Experts of a small language model.
Size: 12 layers, width 160, vocabulary 2048, 23.5M parameters.
Experts: 2 picks a token, a softmax router.
Training: a variant of SOAP for the experts, 463M tokens, 3533 steps.
Below are experts of layer 2 (counted from 0) of a mixture-of-experts language model. Rows are named router (the router's row for the expert), gate (a neuron's input weights, with its number), up (a neuron's input weights, with its number) and show model dimensions 0-159. Each number is 128 + 24 x the weight over its row's rms, rounded and kept within 0 to 255. Numbers have three digits each.
Before each expert's rows: "mostly gets" lists some tokens that are sent to it at least half of the time. This comes from a sample of Wikipedia text that the model never trained on.

# expert 17
mostly gets: "S", "W", "U", "P", "X", "V"
router:121146133101104063112108094167099119137116099077119109105186130070123135103143128120098154126106095153103112117083132126139137148115139151128087155124167157115106146143130138158185139120089128159142118118142076140133145084105105110146106146155154113140112155174143160131093123085176117100139147142145119120117117148157132147120135131145129157178089120158118122116121162117131137162158175139085174120139119088127122163135127128117146115126134097145104142101103135142157139148122114
gate0:107131156135141166168167129164140126129148131171115126148131102146103167096122126114117120151113113091129110137130131121149093158147199137138104169123097113119099170118122146112112102100122122117112092153154138134135141170102136162133129132135193125098126138148176146117129117125150124130119107115175117158105149138133099163113142117116180135182121104129149128129131112123140138159167156121092127090185130131125130161140203074142111146137143119102132153113140091120179106139137118
up0:125148114118124101148140154125127098119116121109172082108130116151074163133128135150102160079155106099137146152077158169106106099128155143069132150156164151163140190131101161127098152130078140145108156127127133152169125118108125162109155104127123141137130086115097129144091153147099094134093150101138141134103113103157128167142095130130121132112125124152174112104149134155135129141133177137119139152101116121158110139124124093105146134094123169178119112182132116138114124133142111
gate1:137175130142153118136127156126124140135127150065109111187113103152098111103132119115125144139153138145101097115105094112121166159128137148130148147115156173172101135114127114145126149115151173150080111124126140128114106142092145148187152126133127137184108089123134136108111124132134115144154135135110146121156166085129081160153117115153075168160105113173152141157165186135134133146138110128140135150106111126117115107130168117121143102140077144116151135172138081162116140107109127
up1:162156103111148174133106138085131125120129150126095158105133102168100147096119106104157098167115103139113103094099149118138123155142140134097173158105134141123088109092105150168149127115137118152092107099122134131168116119130137125076160142098145200123065133095088146129130144128121090159098163137132097125150111101138145106130097081136118156143145106143153099121103130145146111096143145104113126172128110161129104103109124124116125112140153138106150134165144122089133149149175134
gate2:127137140114175110148137123148104173151079108115134144085104132102145135145107084092144102099117126138107137164131126109134103143131111120139163152158127138136127121140091162104095138143115133086104125138133135102087130171149126117150106095166132117111070155120120080135132163177150115082092158110160109123171106088169110117140119158131130130110112126131129123161164117107090112151195133174122145102111090111094140129089142124115125140163116147104099151155104115132119126112088131
up2:107116153115176095147128119125110155120104117082144145130122146080152094139139088082128136106153164101119112120122075165115087106097126144153130116188127118141118157160111138151133173124150107087096135128114165106118099101154135170174121107147114124090128177102148115090110126141134138105122141157165145079148162113127097097131121102161099115121133115155091131119147144124103161123133136090120104179105164122172144129143108143148120116129125146135158123151144143090083128132136122
gate3:146187145117132113155102087129058111087127143151132153119182126126140116138109156104115122115131124116151149105148118097139159112098118172127164096156159115141114141149116156138128141093110106203125132088151124151115120158144135138151136129099139141111194175099157113110129117097116161118146142128133181138114152118121123179132113111106111134143109159097119132107148140134095117103131175095082145138139134148155082080112159142127125156123140093137116118113127104161120132124148139
up3:129135119159171147108163132098134148105132136097138120103139121130187097157097149134166142168166125113119111144086091143135106085120147099112129118126145114145099108098127091152123108116144122104172121150161118146169177138136139094104164131106075117090135138168133102169110134126105120120114109141141190117102177163137117165131133134129127127109124137146143125131097098154151091129157114105121137084111135139159151100169085102158117094156110092151153100152126107104123154121122142
gate4:142101107105134152133108109124136143097098140102158122171114125111119133105102119089118140126117118150108100132160120148102182143114187121092171121146127132151114097135129132101141107119124108175111145118155092153140129109132148132174112160129128123137129113143125149110102211148167161149161121125083111174175154109126146100140124133135121123159099159144152132112135171132117137096113139159041121110092143126105118119121131093112139138181114119128134115153114127124158100089130094
up4:137112100146117159140124115104129084161096112088137176113120146146152139148116152104110132104094156107127145116137157091123113130138130092122144150124108133150144148152158116118203141137155144180127146119163106162166158136133104117133162138096157134117167115113127147140130162113166109143129120149117115172150146100106157133119127180126122138142140105137138130139153116124105080171130118150051110122109121069139102168144143137132082132127119120134150128137096073159135102145177128
gate5:119140108106119099116115167149136167146116151108159147119152127120125159138134092162122161105156161118119134118076117104135145146121142112115138134155121128121109133168131148194164122139152097114099120107150128135135118146165162139094138120157142162129085101157107164170132125118188147133096153129112103128104118165174096101146146120162158121192149174155136124103149124143128102140123111095091119152106106113173116168106136142178155126114098149132150123161137148126148135077137144
up5:111095139095109088132108131122132119113117121161160125125103117178153116102152133128174129137137092143136153129086133156131111136130127141121165133139143113107104139089148115071116111140108176107127108143096130078110123097100097139058141111146123128138144126084135124144147128107104138121112151140112178132119114133135168157110156141136073163074154086153149097142158135125112135093136092108176117127114142136103150133132123126086086171108079135185111095120142142133140108139113123
gate6:145107144107127106178144102145187158128144141133134132111127128112104094117127134090125071111153134165125171171165109142118159128151145128133104158106137189135141116160132171091141133129114108142155125165129107113150115127140136112106136112150146142133141143169132158091142131101161149130108113104116104139114138103070096156160165131113108086123151117109127100188153128099166128106123179081126093102135118108128061130117148092137151138131118107142113129119128130108122128073147121
up6:142124145172102123114156122129147136082082116118128098112134109128140127135126166181089145123155153140147077126110140095154129147117121115142150143114166149115128175088178170107141124101149123104124092091142166146085156140129117133115097117122141115172135105101144147151129129138161095190142140148087152102139176140170118128139145088149127124153151145144127108170133117196122168139129132103074129146159137141100105095121119124131114135135155155132160135106164111123139129162135133
gate7:156083164112102087112135089126151148105176119108146078148112153146107151096074093147142118156168162108137141164155126073147140115059134131124137155118143133147168153144161146110132141166107112175146134151097127167155113109172145106122159151124130085161159156096115114142119099141136112125134138143107099111108130168124104132126152099096119110108110130131162164152134106138107114113126170132100133129127139140146099096122157139123169151154121156150154122135115114154139095142135114
up7:150148129155111104096163107124140176111168106164146083136123089178114129134126109134123130142147146132151156156110104127157187137116120102165128123124132106135106116134157145121067104122101122149100125122172137121122069116075160096167103115140139126097111097162170145131126124109161142162149146162129105136130111124129116130116124143088127122114104165157151147117169160122085197121128100108144166147121128165133140141139105093132136118147124092131157125139167117111147140144082133
gate8:127173161101164108133121128157190144100114088154162159154123109154112107136080140102145159174139172156098151139109120150153085142124096167148135154103149163118167121176130098117171123163143136123114130130149122148107140094092124145142123154128108124130143096104136145097131139114165119120109135159162098185128156097130106152089145114103136093156091118155117129121092135161114144153115143096142145155129105122125135130165137114124110141173118098144177136126111140135130108153143093
up8:164164131152160094162113156164119098142134129138109125089102153135120071100159171136113152148114179141143091100153150153139142154102128128131135106083160181158127159111113166137105075129077135161136123126107128098113131121124106146111150104118129110112125116114137148100155103147117131166101077122143097129141095103187107166120146121120122144134080109151122135129114084144134083128100136148146120089132128116118076154144164116130135129163109109150101142107131128147105149135157117
gate9:155115120116127104140118178097119164137134111091171139113108113147120101119150119142140150166149122112155126102134157122157103167133102135167116130138112151119104083064107162192158123101088143135110104135141119101120139106133122152144091173139105134137195090146167160130168086095108131099092131133135124134109106139172115121106130155098133120154116090138100101125138116108119140140110101101131149092167144159120117104123185116140129120122138114135119084125121087145153093107121144
up9:138188112123140151185135137154134174102114118157150142123155115122117105119153097122143143106136084113104120106107134140150115106138105122121121113128133158162140063126138116101096074124141146147137110152158084163083106146159126152134116159109139155159123143144143091145143155152124100152107132093118154120115110178144114139121140103150153128147094158145142102106106110132136140124155146164111068186096128101105165166120136115172129098112110104138092085170116134119132134119134148
gate10:151089124134156129100129145117113111147161121147103158135094162121133163105128151125094139132103131101101169125123097103150133137137121155141117112102048157122118095122151149192129109128133120147134159120156127169134126121124125110137090152167151128207142133151129108147161131169114172124126094150124103162078122170163085132154120165142153120103117140120107118107140114161131126084141132120138142080114130116153114148095121121113185152159130158155142154136152152129125113159132121
up10:106142136160084114144127127083111175143134161187130139147089132138123110148102081104145116128136166083116110103121118094137063156112123100096118088125131111131140139150098135122131156089139117121125097136136150117101129150098113156121138055168125130118135128108120146136144130147143092109133113119121122105116099114123182135130143095095131139092142094150111136100162106130150136106143109124098138191135113089132205149135120110152100143134129113123151100095119124142107116123149077
gate11:111124077111173109120117128162132117139094080106141075141139141134147166123116145167095097129149171143139111122124122119123121125129122085121163150157159137163155155092163160112154169135084102120086139142156101159152122114092124127149153166119149103159081106116146103139098123119124148101120156098145128129163108108124130114129132141115143088134142111155129094118162127091110113137152134126109139119142154169107111091104208112129150150137155114148116137089156082111165126137139120
up11:108117112099115133110139128185100123161107140093156083149151118120129112154121092129135120118117134144109117145157097135129137110158164100095107100151106109145159113163110138091139162144107101138142144135136144104136165117143118134115113079152162131139082133142145144104152129117104115084184129141126145121085151126112171111138128098132103105119139167157109126129147131141084107144102133145125114124156095127124121125096171052121142124139087124116128147094087101098176070098176138
gate12:116141123120156107125151133150130146134108144118115059079101105154121133167155090148125112099173138154171111129109151128100152092121121107143136130151121131138143106116143139116158136126155112159138125131156165148126090107124143068126154121120128175112112131139116173102111111145100158094160162148114074123132099114150127160136160115149166097108102085127150143137125149145137133112097147160156122165136110139128138098148153158084144161120131094110116108194113107146129110066157148
up12:109143156127143092136118090119106106131085159121156154146078127101153117136098114156157137111125145102105091110092105180134151155121171139091087067087097122141112181147099175114119129131117122150098123114131102127150112150152137097125126126122121160119089140128119104100118119134126139116157130152119175115115124114124147130144134076115148115113135172101055087126139099115144072138142151094164164118124159108123148098137128115139126094146099109115124129122106113111140109131159097
gate13:125107154135138136134126144159113118150139110090135193126142090099119121120125158125122193148184138127112136112141121146184111160127141102188117167148133155134085062110125137143115144109120095152118108159128122116059107135137130126103090105104091157119123137140122126130164110118112120166103081130111169138111093122144117152103125094137138138153105154145135136149142144123168137098160094120113119139191163154145095124137166118138155104113163127131109157134144108103113131111129132
up13:138119158130109126099102134105144111152091090115133159088149105130108162122091136103160126116145149140145160142123101101126106123150118151159103149102104189127118103112111147176108131146123107148136121166136096140112130127186139162114111118098132145117187125145179143084162152101122104135086173107122117148135105156122123137155158105135140180134142149155140108120113160132140097108156121150126083124114145161082145164113157120148124140118133162087075133158133105112126155122171143

# expert 25
mostly gets: "A", "R", "D", "F", "P", "O"
router:138151125132120090114112097160110123146091125118114126105144131118092131097155103112101143133124116149141101123093176162134179154111128130151094145129165136124134148125125131150150139086112089124136163094160114140159099099120124099104132114137150097110139162144127158146081156098175109092170107146153112124113141108164117165124119155134145127117096125153146172128161164179116165147171167107102147098150081122109170115171114138090120124100120120170108143112120124122169100142121101
gate0:147157162084143121153169108172159104114112148108154113115144098140132110101114106110145084132172117125136152112124122164161102106105147102153156101122112157129097116129106101132092183108137092078107151149123129134161145152155134092086124144133141105092143118139143190149114145151128138135160066139120111163178143121130145104144130136136160124166196165102120137137148111153116139135118140113123157083131108131143151153114144088120151112140131122168119169123144120155125136117097120
up0:136145142164108105104113144141088097124149187122119097100136116138102155101173136139097140119118115139087125107158142121095107104103094109156171156153112076119116122136127146166103128187131119119106109153105162156148150130132107113125141157094156168142108121150116121085106146146130111126127160083101123155110172141109141102129188157149116115113160141118133147138143119092142099111123116135135099149094109138139139114158104132190142122114158142083112090168166128133121118154102161
gate1:078114122142148110119126113114147127130125107134090112139132166147130120128141078117134048155145142129140126104120142121115178122107125134151163151146118113126142093107119124126125109110112128115137046122172122137109127112102135110122115152168116115165180131116111140071165131153131159143136187112147136099113153119199182126064126118142136124159120130112145082134132139147138158150118115093116120127134113141116201133120123143154111140163144107102136115144149123125115150138103120
up1:150135142142119157183155142143162096159090189129100109127150180102104089163110140123159118127093132146150142128121135124122127095106123137128104126120150109165111136170167141191123091112162130107124088101110106122173151136102093090137126133107127133135112114116119141083131098142140117102121109092162124124098115163148148140165109164106165124121162163124139147150125141155109122106153150102095167133099093118126148078159129136126182121149151152136136127129135134122105094094100130
gate2:092119141141151064149149141145169173139133071106105116136158140131098139089149085158161130128180134150117156138134065106124087104157104099154131092142099121153143153150148149079162124119119134114144169151123175159122089132100148099134123115164150148111146110164128116148098082098146105081131115125131113106079141139119100136124150097116121120114121146146131131141143146138116167161168143127100132104147131137130104118115116108149140110110105108127105127073130103150128155124124128
up2:187072109118110114145166123096098140131098087080104164146132132109090127100121116103075116131122136145134170127144126134121125116102083089172124124082112126143141144131092153097145104088145136105102129131148146115160126135105150089134141132111147169088127172124128158136130097127101142124108095122108127120117109112088156112109084152120089130178142122107148115152159135118122139126165137127107146109162091150127143116126145160128107078103110166148134155083159137160110139117150153
gate3:118139089134130084085113143123090159132082139170101116137147138129129141130130083123126108171162166123122168132115122157157139070118177121093137204122131140152135146151144142146126150146137151122151113131115127105134126123120128124146103090129082124118090069114128149084071122121110100091096117145118124121120135146126111126132119117115162144102085101149149130143127150146169161132125125084142102131117131139162126137150137139100115158146133130126130116127107113144089096158143212
up3:172141147125110130115114144166103151092166116120088138134132134129122148097115141135129116112097138124140120121082136127130131136113129098129125133176144125135166104140188134090122142108140121115172113176095101124131092138087143119106138147140130130061124144120119108100164147168097136086122121123100127116153137062146144134118092116128143115168137148094183104113119124163134116133165124106102177124129149096144114144159134148083113138092157173138161173122129118122161136085153160
gate4:123130138116173122109092107150154149115151140136119120131140178112080082153136161130114122110117117103137174145122143161131156109115158115081070144084124126157096177104114111110115172115082122150109162080108167139122133137140128125131142133108122178146130141130138129122143120114104139114152144113165129139160134131158135144134172144184108113186130113135087130110099143172163116108146133127148133089141146141133121137116119155145124134132125148123130115089089208095131132126092146
up4:132112120112144113090131168135143115139141084106123170153102167180138124120099088097114152129090121123091062157140125148156093122161107111149139111102132111121109110135175132109136166124117107113127161125139094166153132093160134130115146104141108127107141128129121129132132146112126180116138111114154121151118106105146108161141135129099197091151118166112150151115149180110114138138196162157105136118134139142115098132159156077104130113108124124097149137127112149090144179131116147
gate5:124111150111175136127128149177138123147103135064115133114135194127122138139144077131091166144150138183136126151098074148168126115114133139109121114138118145150154146112101137121129121101102174128128162109116123139110109143139112176124093155121129124153146157122134122135127138121108082100142140152127145128151160162175146142111145119141096116164128183129158137152119117152144133166159162130104160086104176174133162120097116117135137204122136137116118129127145137132127152110091119
up5:121155121090090122150128148106174142185091125123108154146130132160131129145102102143122142154091152116106133128179130123144086136127133144144099160103148127128132138100071104151110114130172121132114167133083112098153090139137140122091100139086130124158126136107098154098106136145117114147106083158149107132158126154116089120181148114143098097138091148112115153173152156132147118142155134155123180098138130124179131125111173108136136110079148130126102134175115158120107121148109146
gate6:097127152161152145120129144113145103106137144111133106191144119093122140080103106102146137128151138121148130109113127096137155121100148174154110163152109097147099093124169136173068084156141157152158132117133140154132145122078146113125145150132125126152098140140112088131173127096122100097124144182145125112106113165130084110155167191108147092164140119136117149107114139142130157107109106129133122133120147145133150145146173096117120141134122127086095133104155106173135084133112136
up6:102134162162113172104135115124118095104151140109147146104139119100143135128164143154156139162111103131131111068100153101111136135089116124161109142114091143130155132166110110104113113177139144107156156132103164148221139153130135121111128150117116119140164126148116126144124168129120126079132124119090136087123089161134136087123159157110110171118154151104118162135132099126074118118112128081165143092147115147104151108124169141153121135144082130100160134154136130129093110142131139
gate7:115137118123148145128076099101135140120105098141124169171098113130102114124151125135162143167121108154153145157139126151150090146141153090105143107143137140138135166128114198123118133130160089155150102157125139163147108149142109163075108103134120116122145138162077110140126097116126134143095108127125158160099081138161114184081173133120151152145115145156103141125134159158128137114138121145178125148094151116144100115136094110104115106124153113153114113150183113141109082125100107
up7:128130090142120135136128159120160184077118132161153095113129130093162119189132173147129111153099139104103143094133145097101126146144151112068126157129150093111124139188096116106127126133090190154124124131113132115141170108163120179077122133126108156131095160128167166123125142124100103145139149128087183130137162134098168112149123140156139137102151151151127100137102139159118175120144110124140116164103124135125137143125144111180140113121134165127118126141117120129127118124143138
gate8:142162151106125106129120106131154079111118144127089134161114117149132180134124154167128062144159166132141151106072100130133134129145118125147135137113153132157113086119125149164098150147176127129113099145142132119165133111128140168133140106158112105151118134093115145107134161155170152092127096171145125139134135114096114122124160186119136113178155129110130102133137130139130116155118174166145117137123162098150134126083123141107153117065096143131119084120165166145159097103121144
up8:067159105149102142121144135118139125084107082171171114143139162141129130134119127136097105151111121132127126087142169126139132158106111121091181093138124173111127088124150106139120113135110098140156152112059127122106102150114131144144150108130154099108127094132139080116151143128131128105143165143130088115125112126144151129143144107115147140113099150141140130131170162120103103156140123132119146152158117122150118097159143138132165190182144095118168132128161159112128185102156091
gate9:113124133155156155113132148107129133095074109136123084176120098132141100144149129168105095100096133104123178126116145144147135100093095117164123175160115111117098139151091144129144124140117108097142094136154083117110092127133116114134158156172125125122106151117084135124140163151125142090142131063127128105160116161160116171089134122090165130122112167169111129099108150152133148117128111101096098141107080181110118118114108156145110136150143152126128103137125152107159123153152123
up9:135100113130142146123144105159093117151138132135127110123098132101134080124129130148096085094149153142147110140117123139130123116104104113103106090139183109145143113177111114145126133116151123092081120155183140170116172161152140111125135111092150110131143127132121120109093116157117119127109121118106124095131138119157133144093143151136182144062128125146160108176096146127152124168139131132108089103151112101064149114139112110134139083094108150112150096134091118171097081146158152
gate10:100139125150124114110149168126130124164093115078130135106142157076138151139114132165089124146128135144122126145136110150139122125132100137136185123102096155131150129091099140164152099171130140140146121147107100158181078134171151128163155105155106122127179102169110126115085161106122112178151129101105126121147152120125101145118112129158113082140163155130157127088118075126113145149165128126153138145114104146121172140135157099136147087152144089174140135134135140127139126152092131
up10:123175115113139173133134143131144127138157070142134142128110114154154164117141126163128140157136114104116108142133131128082100138110125152125123140157104103110131095123126123133131123146130162159137136094118134146140137156123144106160176151156151144135104144147200105124144128100115164113165137128145107115133161097123117161101143108154150117166142152148186146114057141132114112135121101103104163134158067133104105124163146129087095124125145126129086168155116123111104086165101181
gate11:169131155120140098151162108114095159137096108140137166097140110166138180118126164131160092092105145152153107127144120162123159134127173111095118112130109133112155134150162140103186155126152117143137169117121134171132096116173168161104118144140117157149116107140108121116119125125143162132138152075124140079102113137125105135140132090152118142140112111107113141129158119137160167131152132139153089152174120070130159105096104102117142116133116157121104115143140105157199112114150132
up11:133077156141106153104155137104139084155140110130096115115160139111169142145150126148148127140136134093118135132108110091109154140122113110155120097085148144148116134120154154164126105096093153117089124131112065158129129142109100126143108162162129129118146088119145155154126126074123102142166133115157141174148137179136104115140096162136140100170152099140178137128137135082148138114115179146117145098085151148153108107121137133165148150156105068146118133144123082118131127153144113
gate12:142109117137125093120155110108135111130137099128115148092124132159184156077132153095105151132134164129143133149160121160142077122123164165162123100115160150127146110102127127102146135138141131137138146148125137099118140153133154154144150104131126107103121095108145129175117092112131150133100110167150110133123137105115122123161109102104109185115106164164099113093146170108107104131144120174143152181145177166124124109074131137077168124141119120117087074099128142142159134162139106
up12:063146099113108124142111144121120123117110140130101139111068173118106135119114122112137140156107132157105154168140111145100118104157159133130122100108113074144176148133133089121150103194083119121142097161128116102159168138083138147123157150141111085087129110092133135124117098134142134100104171118157121115129113099150109113123105148133101115144110102120156108074121162126153135128123139100139159174121113180106129119154091104118093134114116147084119149140100127158118167122133107
gate13:129130141152128107112138121149135123150151110122105152116123152139057129114123125137123105101144119160106123091139127167167105089114164092132095127133116144103121121131158097140142097104120123121124173096108152111122121087091171116105124124196130111124109149173132119141109136106131163115160135093114159122100169091114125136110118145129150152146120096093146130113157137098146167117151118142148122143141086200111128070144110069096111139130108159120134114087131111105134093094123170
up13:120149098135123117136094081110163119112140149141108150136131101109104108158121120112155098135159175105138151109064076126148154096128104127106103116131163107118150102125135081132152114124154128142157134105143122114115137105122100126117124114104140128100141111149124112111140109153133083175123109138129135075096172158117093119167181152135119148158107090077126151114083157172113140130142100146173099163115121133127160145109131124111125161099162119146140078163091122122113148103102128

# expert 16
mostly gets: "0", "9", "8", "7", "5", "6"
router:125157122124131076209134122117128139110138162138192107140107152103146110100101097158120098119113136137174146139134102093131135090113145131099102157137115096120149099128140107144122144090128122158136160079108150138134128182112191137151129142133125095123151133104079111132110101154115132148129109116153158157118110135116124136093132091103151100150123136101122127103151161120128126135132101141158130125169146137202087098108180126162110167159147143134138111122145113120102130145125121
gate0:164125130133114096137133112125137166157114145136144070135104115156138124115154118092114158189150122129147130124135141145078114159093102107138145138104131135097104066185111107132107146112142117109108125123121155150112102147114120138169123125116072111107119126147148140130161111150155101113126098117156111097184122130141112116085147151146119134144118146100164202108126129171134107122101162109148096112144117085124155115185141110105121138146147129086181112136109127166113133138112110
up0:147149123159157103135147151172118139143132120132121123127132134134118131109112118052135095118097098112158147173078148098130145166137136130137151161139159120121163113163125114075176123119119134117126123134123151138162078150109115075127144135107115127113100136144102155148116113151131137107138081159113117106169151142092142114088139164068119113181146134119110153112095150146166128123165118145149126122152132112158083117147118110105086141171130131128156131114116136117086099100080143
gate1:098159121106125155156117105115103139116165105126098105137116164125131119130059128143077092081113138124150117130105076127113109104135157076113151109175158113133169113094123129121127133111109141111117141083129150146103130112131125141135086189136167133193096103095138116125109119173117161141120115133117167142139137123149170092153108136141162105101161145115132126110134106112145114150120172148131123084075129123141146135139142137102104141104159128133132141100178103121132137159147155
up1:164093111139109137119080094128134137124153105115143137145118082107139094127125172127118119127158141112167155144119164113201100145129139141162132146116108150126139120139144095162105099132153145109148113147134084145153112152041117103144127107103128144099153143176128124117077152135103107144086130117116117126153119133132134085134098113112077109133122119146131080104136106131147067141125141113132125167113145092130108131081141098149123097130156073118137141143124132140124144139089156
gate2:154136107130099134145146114127150166103133114130128131105094147140142115135172140133161171135180077125134098113155074098131147146150118176122102156150126119119114142101150136168155145120165125142129119138179138087119083119124117119147123096116108080090169180139129127125107133178098102111150095092162133087114098128155091126112132130155120126112130124101147160123150151132084139096133131123129117090062100155139157120165120093136112122152149115118125103097113166146154124145128140
up2:114162115098170123098164151106125060127065155103107127136118152130151111107137119151134132149110107155125115139113145137156143160143120131171111159106148154124085120122133089143126141136128165115155119126128085132116108123108137121130130141113133117124139126121096110128104108143133105080161160092094102123113124122187109134088126104148143123090102139106061113132133104148074138126123141080143134169101080153151155119124163150144149141075121123096127070148131134156162106148127137
gate3:129114148101114125071114094137123106158121099125139135146166130124126168084121127131111130149165124095173120131136091093168128136102129163135120113162123132118147149144083135126127101130162117108101118139142095134120156188097153137133132111184150130180125170155117151144074118125117106139165133152123107119159131126116106104106156097101102120107144141105162149094110112146128151127124119106110066121137131093111091118167138069140135142108077093133166105134144103100085119135114116
up3:105139147165150107164133113101131098144130186153142135138118153151105153109118091114122114115117104117140131122088120161132156165141120113131154111072135120167135132167172145112184139117117128141120160105100118117127116107135081136127148159119083119094125114155115130111132136100126150116132144179132125194085140129114137148144103161109102160102159104128103129154162158126124145115121113135151159128130125145110151159112103106142191136122166112085085143123116130082179176151112116
gate4:136164128101118131136143098140142132127138116149191114144098070133104129085159122129133111117125127146117052138114111147161098084162132141123141112138132137134111155185139164114116172161126128115135127125144157109105112082133137109162104121140117116138132166112137143147110125116130136088157124093111159094114150099121116092158122159121120150198073183149117131095135114082100167101158131141130139143100108114110138139154117115118127129167103128076133150118104158133109126111123159
up4:135118182173112107182107147152115144166131156168138147143152114118125133151152119095106120131134121144150148152154125107115152135128089134141137100120139115128145105065181134109146074078148081122159133136138082098168160132113113159113177124120155104168125150128144132132143128120130115149113125123130133132111124158152135127098168119121148104086179127124119093124116142146105133117096136111121171131145169177091110119147149089120105112073157119098102157157145133106124129139110158
gate5:131136128135116132124115129128130142128108118123107112135136144150106152158176106141115132144163111165127160103152125118157139099101140139109096104140124136143099072107135131150163136124162087126088151090091151155150127122118090160114113087125070139108115152126092175131122177124161109159104104087138111121141127086138094135170121113159142130141108137127134121057131174130138096150153124131110098112114112169106121141109117150114133107117162138141176134092143164151124068141086090
up5:160140115126171136117147152145131111135122137136121172170137149134143089121121092145136157162099139097058053138123157179111117130144109105116122177123140144127119135132140117156109137122137152135122166076109111170117147127138138136153151091123112156131138110127068151091113104136121161111105176167093123103112112137120135095127133145102125127156174170126114112147135114092128181108125122110150116145153166103120105094113106132173132140100106150146091140109131128136152129079109120
gate6:141103134133162140149154099093118151111125097127111112120083171112124139102140127111131105076145138071156108118118123128114148164132133126163159118157134113137099117121092145137113156144108113076169143166154126137109139097093126149141157102138111123094104132108089140152106092115087131116139168155107111114115154157155098148086099104143196094109103117115117094099123159137123126159144126079131138157115082101143151077115135146165118107116117133140112142094161126152153106097148116
up6:117121137128144133135123181137119120118096144111128127091175167106148143134176159134148180110119146137142148132137094097096127151112091134160138069119086084126161121148153096078137125146140136144105149095087134115143126129128075138163120150107117121148173178125127123111168171181158131176160146121124102100128137115117112136118142134155117086117155087123125120135146116132131137126128119154163098135083139111117120075143147168145135167098155106131109100150128123137132102122098101
gate7:127138138110130141160115133209153111146135133100150111113067084127109112204110109136136109128159146114083136099123148184143124150139116123153101142120124117116083141094123114131094110126102141100143089139148121132173098128125104128132106147125095130130097145119120107113155108101149135079102148131141110101125118147110109142096130108089119107154124141136180096122139158159145126131113089087119099123156151133107127180147125126129129140073102119084099135146099123158106116132111173
up7:151143111141097168144117126151070130129148122125133055153125149138111114172125148145089132102157180130160123110089130088149097111111141120106126102156168116087152170112126112129103137100113158117074109120163104164148133136138078135148136169123140095143118120117096150146116129146099150140129178091130132116123135123141110112088130149117140125144136093159137119115135149121106102159140108132134173144147131146131128198123122138115074154080117143118123096133113093101114147099108115
gate8:123135157145103116123146142151148172156143147124138116086106116081109132163146137141142138123134075130143132116133082092139076149113125128144099094130131136125111148116137135091119121098133184085137146104127077150146127130167157126126113072144116137158170159090170093118140096087103131141143134099143124121090079146144118116147117094109107120147156180141083140096157151142122121150132153101133129135110110119138118145097137160179092113153136152096116120148121087165140124118160101
up8:141117114117118140149118090117123133095157097136104122146163196167122138090084131128097110140142148111130168138105117157163145087133143151093174116133121144130134148117146134116169129136105084142125108112098172111104139128140128072128176180138100129061129159149145182098138110127106126155138128115086166199136136120127095114101147142147157129128135098109138149141126149175139112136097121125121109129080156121139116098148116161093102120152155111126134135130123132145156130103124127
gate9:147107128087137105138128165134137124125093086132099159099105179102135115108128160139088118134144100139118079144158153136108164099122110157114119159124112162151120122141126133139126127126138119107164135154101144159075109103158150109102131158097127098147161104146159162155116117126119081156161141155159148140120103109142127119158156156137082113104114127061109117137163107187081154112127107126104144122094093108097142104139130098120111147099125133118123135145150199134129149141131103
up9:131093122087140152113129124121119166108160150108134181133134155140117122132122125120099133138134091088147107098147117161143149158113110134127136139110114099144168155146108138137105137166149078112146172107147196164096113100113144128111131157121132107147133090146107114166127073106134138189122144134132117128116125118127096102125102158152134123130127162040083114144150110136109124117123127128125147160105091130120129132175129086155121149088114142114119099092151179120133163140151104
gate10:096118174140118126113157110128140094131168140145129131138175131101139154130204156138153128148131122141151127174133113117153145119114146173127112166170174114132186136114137134175133121091146134146163116131120079149137136098083131124151186119152118115141107122141119108158098164104104132171142121135120100118122148098166139141147103096094128136103127073113116130117183108108068111103104134114137102129142128117134141133110157113150125133114169147163122089131165138127124145141156153
up10:149134106110143174107116138087110118104143117089130140139136122127108136125160124103133116133113212139129150154121146103156112125113152169100124142150144100124156132132123103172144142084132144122145119157121101130168166110102156120162150141114166162103090115118134123152107135137075086108134113149113072125112154120142171120130141143135086150097160152117087119164191115124096119140098127105098128105146125126139133187165164125158122134134142126139141100159115084119115142107106166
gate11:121120102110131129114138128120128156100101167130112133147090123150089145142093124160101161104153124151128131122104107136129112150098157150183110116140150183101081139135102106133140141096132161149128146163101098198150134133103131059161122081121111165126095156112085137144104136149136116133159144100143137122121109119131103151150142109148153155139157134089144114128101155154174140163131108095111083125109155133116151110119112172115124109110143102154155159150106108153097170110114145
up11:163119103143126115146145135118104093103125109113154136128134095180103122074157145121122108116168142129143163136147092144185137096141141132125172139137097134148117156190150151125149144104165149144143104118107133079114140144167137203120140138139098112071143137132148105132162119126122092120110075150132169107074161143145126084092142155102126119105134137178160136110143081129096124129121091158132120111135122141114098123135147163105126150143114131138132137140112139097132135121117100
gate12:147160151186150112157088115134156138124153088135096134190122126155105104127152101111137111171136147121104125110144117139115110071127119110150118075115121134128119109126104130148112086084093079144172121113172149065152124088154123173151138110118155135161116139138125105145123152133124117140094127148136094135161162130118164129124113112099175152139114112140144142144100123107144132106127108085126090114151119136179125140148156107138135128165126138156157137155181093140117144111145140
up12:096140127154118148139103199112125133167157121112148168119100143125108127152085122110163183159167140123084151099126124144139108132079174135155134099104128153133134100085122128119107128182116128123105118095113169123137156126151125109122119107113152094152110124070131099116086134130125132155160124139132148129167134087088124105191140099147118119111110101135160116145138140127099132093131139127107149123110101190115166141136130096103092125161121132150145125107141121141130131141080155
gate13:118104121105086126131143161124154126094115116114109121116118136141135142109185112123123137093171102095146154133106137119108113180097131166090165137132156124091119143159092165131118108129097122143122140105153148132166108108160074151138099110153167126161130127088104114099092112135117137111160146146172139130080133160124149113127137150124144143136107134123077142133120124119111068115170106090114128068156121105165102097105117175145129128125085141132092124161104130120173140127110131
up13:150120135110101081118141109131110117154139150156141097096115153142102115096155147126124175112127143143153130132137112122144118188094093127141125079113121125114086094129108131140085112145145089156136109142149156146124130155126130114128112109130178088151131135086118147135129128159114134119158112114127088129055146068120126104158158125183170108125104121076088121114119128102141127120115146126098091129169133098174142108075096137156165094117122144152125141160107114125138151144138123